{
  "hidden_size": 224,
  "hidden_act": "swiglu",
  "normalize_top_k": false,
  "balance_loss": 0.0121,
  "router_z_loss": 0.001,
  "init_std_router": 0.0101,
  "lr_router": 0.000549,
  "norm": "rmsnorm",
  "norm_eps": 1e-05,
  "optimizer": "muon_variant",
  "beta1": 0.95,
  "batch_tokens": [32768, 65536, 131072],
  "max_seq_len": 256,
  "train_tokens": 482000000,
  "max_steps": 7727
}
Below are experts of layer 2 (counted from 0) of a mixture-of-experts language model. Rows are named router (the router's row for the expert) and show model dimensions 0-223. Each number is 500 + 50 x the weight over its row's rms, rounded and kept within 0 to 999. Numbers have three digits each.
After each expert's rows: a language model's description of what the expert responds to. This comes from a sample of Wikipedia text that the model never trained on.

# expert 18
router:483518457559510482548539561505600487558381501555467565485435496482559429486536469544555442544550537466447582593582535550489471505449448503374468490538496380558541512498410461513519431547512555446521520633498421485533516479503453496492482456467543530502495579444566463415502564511550544501593516525534617549421458571466519555450523438491517555565448476533477444498473538502525461553628467524473509514493453456528494520469438543435440506440588509520417487444542497550463561501376498551407513493539444486488503483476468431524474492494424507415420476499506480549491619517481470504501542486456533480553470505591579538445580416535389536569530522535504492489412455425580418529476
Dates, ages, separators. Slash separators and figures in coordinates and stat tables, month names, and age in birth dates, such as (age 26).

# expert 22
router:551490496476564454604482560459508419533364549562469531401501440516505482490465542457474449531485493503452478464523594557470483497496413560472555509504383496586455539540569561484476504489472547425506498463456506477507576466534524562613470435549454493540497546501504517472480497484461553528566471597531522499468503574448521597515516369482543510426525519541529510467544560529517455618447501407457620612420538466492456503498429548444541474502586439481383616462523565656536427492491504524546531516625459506540480511479551490510419504500518480500465465548498494530591491531436448485566559575524499483491463458486494533526609483564504473540518541542521481576537531515458541605505
Mid-word stem pieces. Consonant-heavy stem fragments inside longer words, usually before suffixes like -ing or -ed, such as sp, eb, prepar, rug.

# expert 38
router:507430426603547415505490530595519400536527500493440519515432440479552478507475502528517414557503532518399527604503508513487516489515421529438461482561531426527499497512563565588503530489528592468642536530502504551602526551585488542493522543526484468442595507464606489381441498531525552422480498536521621495509578501486494482536486517496511528539453452557501383482553516445474436569411493494443619506425495607466503548506517537409497398479534528514471484347548531506490448547415532470525516501549485516558569495514490500514461454386514536484524488511388497495515481539441532515572534484479501447442460500461478481579587427529519490564493526517530473512361494504422530521496
Plural people nouns. Plural nouns for groups of people or counted things, often after numbers or other, such as members, people, players, games.

# expert 39
router:433405471537530525498501538535586482566456535478510511534451518479528373489475623468497461485541566526493552547463495488430486491453413534475500425546499506503488493526451460471507388524584603497495606464513490536539514512536489543502375519603365414492640543576511484465495525472478427499572441551528546495488508533534632620537608471566550508492474490549440471450567519515444467455508508483486541500541523468496518552449471505506508528488493431531526548446519513503593531487369482444456586500549432539509500519454531474524502497446473523524538473482488483527438594543390444539599504511486591442589480453573545547568490461534457570573599576519530474524481532414452519513454
Word-initial capital letters. Single capitals or St/Ch starting a word split into pieces, often after headings or quotes, as in Stuart, Chile, Verafin.

# expert 27
router:508544448477521413513507531485493503575400611544479575553561380450531486524426531542508428478597560485433507534460584497455464575488452517514477515521465557516594541531572513510445375511563533373512488524539474542566552604484455458470503470507493543458495526537529447473523522502493477475557479537507524367473528503477504529537478508507527524510496436541360466496520524477451524376565454400482530482415538468456423565498432526478594502451419453428496505470537473557517589541521576538471483588523466515529500465412546415593475470504506515578540476460514478529533521539465383553521514554562628522437497463494542547450503434397485488480500551496476566506408445402491458536471
Inner name syllables. Short middle or final pieces of foreign proper names, such as el, us, ich, ö, in Karelians, Yaroslavich, Malmö.

# expert 19
router:405351534519601473481538499614523501538508540459511477467479491420513515552368488518530506515655490435481495532537524508505489508426526533478534401543486497490509507517456421546423389502506493471477633475490386527472530502493499535598515509603527497441486576536472565377510481518492510482491482520510583403539520544487634514526580493567512511514444508508436452489511522510430482509499506476472507502503497477485456569502517496465615527370515554458499456448500476514578536489497514473503558557520485560612464438473604417546484493421469508445470467445420503600521470528450464500474556488562544494494478426534564537501616511462332536522546514509506522505449496479500423498485
Commas. Commas everywhere: between list items, clauses and name parts, as thousands separators in numbers, and inside chemical formulas.

# expert 7
router:502475517490479393614506593514517513513510569501499608477470431475491463528401474548600459514546564506525456617430531524457565497517516552548612500493399453560446504517542439519447505515517501476558546474571505576617541556507430484549505521522465498414485494551620501457474441427552490391551445621524481510516437483527512506440511483521515556497490434649486341386499500506468479540478493519485491477440481493438412486540438607484511517429478577488496519496503463497583605543527461558538530606556487502522482447500500506492477496537403580493456455508483471514505504554500468539500508548484515432500509391571524572543516494496475563495504504509461508659468506525522469562507
Given first names. Personal first names starting a full name, often in tables, cast lists and results, such as John, David, Stephanie, Michael.

# expert 1
router:443487367499578494477533496503516502519512510555458482438473489521486538607451503544495470488655525543492489548542491485483545526376518532413571438563469538548521537546442459625451561552476489450533575521474497517537552506496499506597534579509488463410582482546519557432506441540564440494485420505495551545499625568494546467465484411621524508603508493527481422475518521480454367480444465550472519494508559539478473590556514524470523473444555574532445502444494464477551600490497507474518541577505464564516548529461535523579526483454454561412588478496417489546453469552514458542463431491501560519418495474519630534494606446524445476576606554506523489495397504483485456494503
Closing brackets and quotes. Closing parentheses, quotation marks and brackets, often followed by a comma or table pipe, as in (1936–2017), "The Pet Goat", Ref(s).

# expert 21
router:384471405520559505482530523486508498555465508617465498600444473471559466498485522504487474512549529513468490512522535507497498521404492524458504473519482529501652532528419446489436450535486511464493514487524423544501531524508455506531428391578415443447490543510548491453504615415517471500520467509499534464435601506451582569517513476526510510528431481546342469480546524409445484458583382513452508555442532497509473577447448533499631498463519467447471569492551468507506597530449493445474531522521484511538571448452507440531478471532385529522603479437484466572550565500475498528550568514528553504446476483539534521511504464340442488551595532559539550511452400513472348511477
Preposition in, open parenthesis. The preposition in before places, dates and situations, and opening parentheses before numbers, glosses or birth years, as in appeared in, (1.8).

# expert 20
router:352482372534514514480518504483516499570456505605476506564467451474544483519482552514462483499532564497466558556536535508476511533489491545442487502522490515524541538525442395542373404543507511458532470504537462564504537501496454492525475423520448486461476558553531467438511611413549461534522444530501564430482529507440538560539512510599506498523471479556309463457519533419460493456563394474459508560448525513482475583489393505511596506456550471372480574496539510505526577545431525420467533521520447560500570462453511440551493474454380552492547484485479449567501585498473430515528560522538571508427471493464542545519488471336414519572530550570529496497427429535497495513462
Possessives and dashes. Possessive 's and apostrophes after names and plurals, e.g. athletes' and Chowdhury's; also its, this, en dashes in scores.

# expert 3
router:370484522459560477611537509468477490528504533456439521475489402452562537483461542534502520553528624508470599502500526486486606593495514514473527434486527517518561532540531490505542483508581511437451524547544433494461512516528430469471472384541447502467452553459533550476423487507562429502563465546521567423428410494517516486429527488513547515604512512498344459503513514503473604492529444523489521448422561521459508503432453501502609553507401466485523545501574508510535638554496588642480505512555497475518558476494547463531512482486518488468512445466488528570466455548500423519466510493569452478586468501418545595470532378442418469619464558514499609482417476519474475518444
Verb-suffix word pieces. Final inflection pieces closing a split word, like ed, ing, ated, ized, as in Upd-ated, bath-ing, regret-ted; also called, named.

# expert 9
router:480470395551504445481574516541512467544430466577465541488545482507489458488503614441509544519561499491475467541538513529496511513409474529460504493543489499477491532579521401471496530576534485519538468508523526495537543577530426526520508431459451453545554547557487519489505574527482446519515479506559513517473498532501616635437509446567502504537444433521384477432488552439476494513433510469482494516503600486481455511443443517501565482452501438556465423496540476497498494516362563435577518454499474485537523473413579513529484436463374537481490514325489508592432514511442472521655553560551586485521477479531509534574479527421499534481520582562609482565496347372472481512453
Capital vowel word starts. Single capital vowels and Pro at word starts, such as A, U, E, O, Pro(spect), and bare spaces before dates or numbers in tables.

# expert 10
router:477409549466455495430557519579580478521484480476395538464505536470500449447531604426494469549495490479417501569476520469341599684424461523507569426539505402498443520490486495491537514533505497492543620515533545537468499527546415566514522448481503436440488524525623596445368542525607405443545476473595525533464491543425519542448494472478568544509498525498470454413606558527446585523455495490441468524442533615481465478527396545521532507492494485548428518501465498500542571479522560487530505461528494541518419433444548502522478500531506620492437466483457501500515520529471405505464529506534562460506494460452504487521491475448432569518499506493536514544431499461571500581464
Quantifier and descriptive adjectives. Adjectives, ordinals and quantifiers right after the or a, such as first, many, three, new, most, Modern, Soviet.

# expert 15
router:485524462510598489506499526526506503489500508450500576457498516478509461560510510557581460510490489402450432475500508566469477474413478518440527376508525498558523572500491513547514508541505524485491597576527435528465523563514480543518474444605455525537559598619626489510468434406521510420565479530512494511407479531513470495393576480523488505628461513517430456468523505526467510474498461491477570495530518499510515505526522611518563467355513556542447544509592558502551514529393485501523507621526499534647520389449543477496502524494407490516538423440448453575472438481518534538523484582504466475492427463478492495523561490464512431587562492462628511485518397389424426529468
Prepositions. Prepositions heading a phrase, mid-sentence or capitalized at sentence start, such as on, from, at, for, In, after.

# expert 16
router:359461478504542460549543532501518494562411540456488479482444462436541473486456509462458459509531486493498527519530575482474469525464501535438483490532453417564633536517488492468424412553485506482538557500588530584566551569498427520515460511541392456478494554560588477460446544404510469497517462509512580485464548501381543491519537500606531520503472490524350451487512525392485429431574360443447515521449591530435469536473378524503589511432431487388495585485556455519523493506488495429538566515513451514537454477458489433574424492525421516459585485448503474557470645520477478519489564535540526497545452481493528553540495495403461570539512580527523523491428459498502508538452
Two-digit numbers. Two-digit number pieces, mostly the century part of years (18 in 1860, 17 in 1798), plus list and ranking numbers.

# expert 35
router:391533390499564503557500480488479498506516533520497546423441492463549500526477530475463475529670573550536515479375534603433517511440495518430529441478489536556483500519384526533527409524448481509482531438592484488465523521521516473496370386513448494432546522491526499455519464489499429475527453494533512387425484492505532580498498495453516515481451475502482421484531540551339525472405434433468496508553483595473492531429477538460498473429472487493509572480525496512558575526528480472434531612522462555549511345435506449525498488524457505466443469427372531470434515565464490568504449515470506532613410497531524483479528504475481574585512507493570512523446432496479375527492
Dashes and by/with. List-item hyphens after line breaks, ISBN hyphens, and by, with, including, featuring in infobox fields like Directed by.

# expert 6
router:513453552589518395547485556552581417495470577514527494480485540504580449525497647463556495594512493520493545631525535594496573565471515507575582462476471411472428593491448400485545559516586521518515468513480528564494490477577501638485519449521503462493560541511450566518466525539534498428522454502590501528458421499464489507476569458460523535478502450531522498417528545532497433422499537469483510445569451532534472534410424631464480439489491629523428503432473537551517439559501458519461513545546445529525499486470497465500516451425537529445547511456445400527438497537470528524591416503555513480483463492521540485544507471568496389471495570563572396544474442518484467593428
Infobox geography labels. Field labels and compass words in place infoboxes and section headers, such as Location, Population, Total, north, °W, Coordinates.

# expert 8
router:358498355527528478492539533487525495569446519607478497580452459475553440520475530497478471508578525488479548560511551506488504540444487535487494476509489526514590531532441429518405443546532518461511503476540487551525532527510442507502419468554432463433490558504553473447496565472525482511518453512493547477471617505446550544532512487570512503514458473541283449470524530425454468447536393494462514576428519497486467569488384512481609503460516471377483602482547473511510614525446520437484534531515455513519551460432517444552484473509407533517580486438469491570596566511457445527542547521510567504440467493486543549510495464363419530581551542553531549513425425512507417510449
Quote-initial function words. Function words starting a quoted phrase or clause, like a, is, as, that; also blank or 1 cells in tables.

# expert 13
router:505520504516489397478556544509554490555476530480448527493491484438562443478475476549469427491553654509474432634569545534445458542487445581542471505475455552535518556535595547579473461490444563399465469509459367492562521557511501470483488586508463481410523533478509403457479530489516523472519514519492519528374514501447497507451557480484522506481504427556494464479520540393513533464455483414485551593442535490462411573476359537455503488455603529506490514416534590527480494560542580533586566523540415517482605514420511463511517458488528470456571458460435470482553468511490340526529437500585558470423457457471541523502521476414456479549480525531528485483379489545515480480447
Generic common nouns. Abstract and institutional nouns after the, a or his, such as company, system, framework, development, project, writer.

# expert 26
router:394483359503535485505530523486497495545449529547461494554448456462559469527474530504479471511567527509488524531521536508490503531420494535458496455509491528524623534526429436499398454534494516468512526521535470555500528526494456504506421397550417436411531566509547478450501608380514464518534453512498558436427590497453558560526524482559515508512447484547300460477544531428458494439539390492464517558429526508516467561483415517487609489475513494386495590489524469511513614525429509442475535533519471524517511440459517448559486464522407523495579473448476480562601550510465463532528554521509551502456477489490537544489501477333425520597558547548521511504437432493515366516451
Preposition of. The preposition of after nouns like part, number, member, state, and sometimes to, such as part of, series of.

# expert 32
router:438513503504474497493532509507483499515475496518501480545412497475528496589495489572496483491557567495486362499502526489480515530419518514447520441558464512518539519547548508526437536556595535477579527577599516514537514498485482545576479503514477519447604474523596580426494521493606332491575487512526497500424640570515592528389547465637515513491386501509508439473503528455434499473489405472475532516539499547401495542421488516446598418453395569455468597486521566490507557520466506464461507511491483529504468355482492491539489437512514515405556488510455408532460472520493474572509462504490603489505449435462572530491515437468473501612578525539507522486445505537467381543483
Table cell separators. Pipe separators between cells inside wiki tables of scores, names and years; also clause words like although, because, was.

# expert 11
router:473433495536532422604571520516480396502509500474493477581467527486498512515478528576490475537500441525504523476435501507490609526485458561456507490462431498630499513574508444564482543473570512532463542504513436506459527460572495527518508475476356504547507526507570595516422532556634423475540405599510554543467445552441510462411596457549511596593467487545562497507536509522475467541523434536423524495555566589537499541529519534403542493469481505492377548521584472524520510592492504516503541489543489558522545495522507448488418400482471503554458467512412412564478519623484514515554409486534536372563486447437492539601555490584508496528484530588565473508419522514446489519501
Main verbs after auxiliaries. Whole-word verbs and participles after was, is, to or a subject, such as played, released, recorded, surrounded, began.

# expert 30
router:370511413575503467505488525473532491521504483448502498566490390420568427490465481498475418556577563473469537522512534495439551576460473571555463504561461436481589530535559471578518462486595527431573479565496395481558554527576429471487568533501519532443493520480507477495468526482498485514510515530509536468401530550504491483440514457472521570508521478498372458437505539338453433541564476477527564656569535591444423531462371523471496507492469481516493547470565594544520542614494548485477518523564493500508576493474543479524501468427545475427616484462513487511538537563487500516490563513543529518467471507433532519474556435489500573492510493580482525545444407461535416485352
Word-ending suffix pieces. Final suffix fragments completing words split after a short first piece, such as ine, ate, ity, ation in bl-ame, vac-ation.

# expert 29
router:487498502525580453557503572473526496539490539517511504583519314425539405545461529469528480507576525451458516543496564492501473585452516548569499518532480514521561517520493477519474386524537607383533578488526483533501568560538415472472430445550490501415544511536535470481485646514514474511541508512534518342448621498445530521511474511494497532491470456529440445485507514431447471486558399514443547478516550474455457511581431539485587541509495468375512511441513445533578559520407515499439477537508468553569572467438535472556498505507513519536460481478484471602506581511454394536520565501588591500543504491474549560473481422445448520561594519488477619485468470407500490548466
Word-final pieces and digits. Final pieces of names and words, such as -er, -en, -son, -ter, -man, plural s, and final digits in table cells.

# expert 34
router:458509403476514434485527520508538491545438529546354537437497498503579466539459470505487496530517588510450575549524536622467507486356542517485527468548487545517551543522555396486368393531522527489498530451549502530463513560507512516509405463484489520459492564534558509490482580401538423504497492493528531404503545506502607520512592448534500523523375510532549511510529556382484503553389441447456494517469515461407504549371469528489530503481460547381521619474577431514550571543391524470477508488516472533484575439466512482639515460487434559457431473525500456562512510496471485529497522507470508503566482491574515530491491453455488489510590543533505504496458426528542369496451
Coordinating conjunctions. Conjunctions linking nouns, adjectives or clauses, overwhelmingly and, plus or, but, while, &, such as salt and fresh.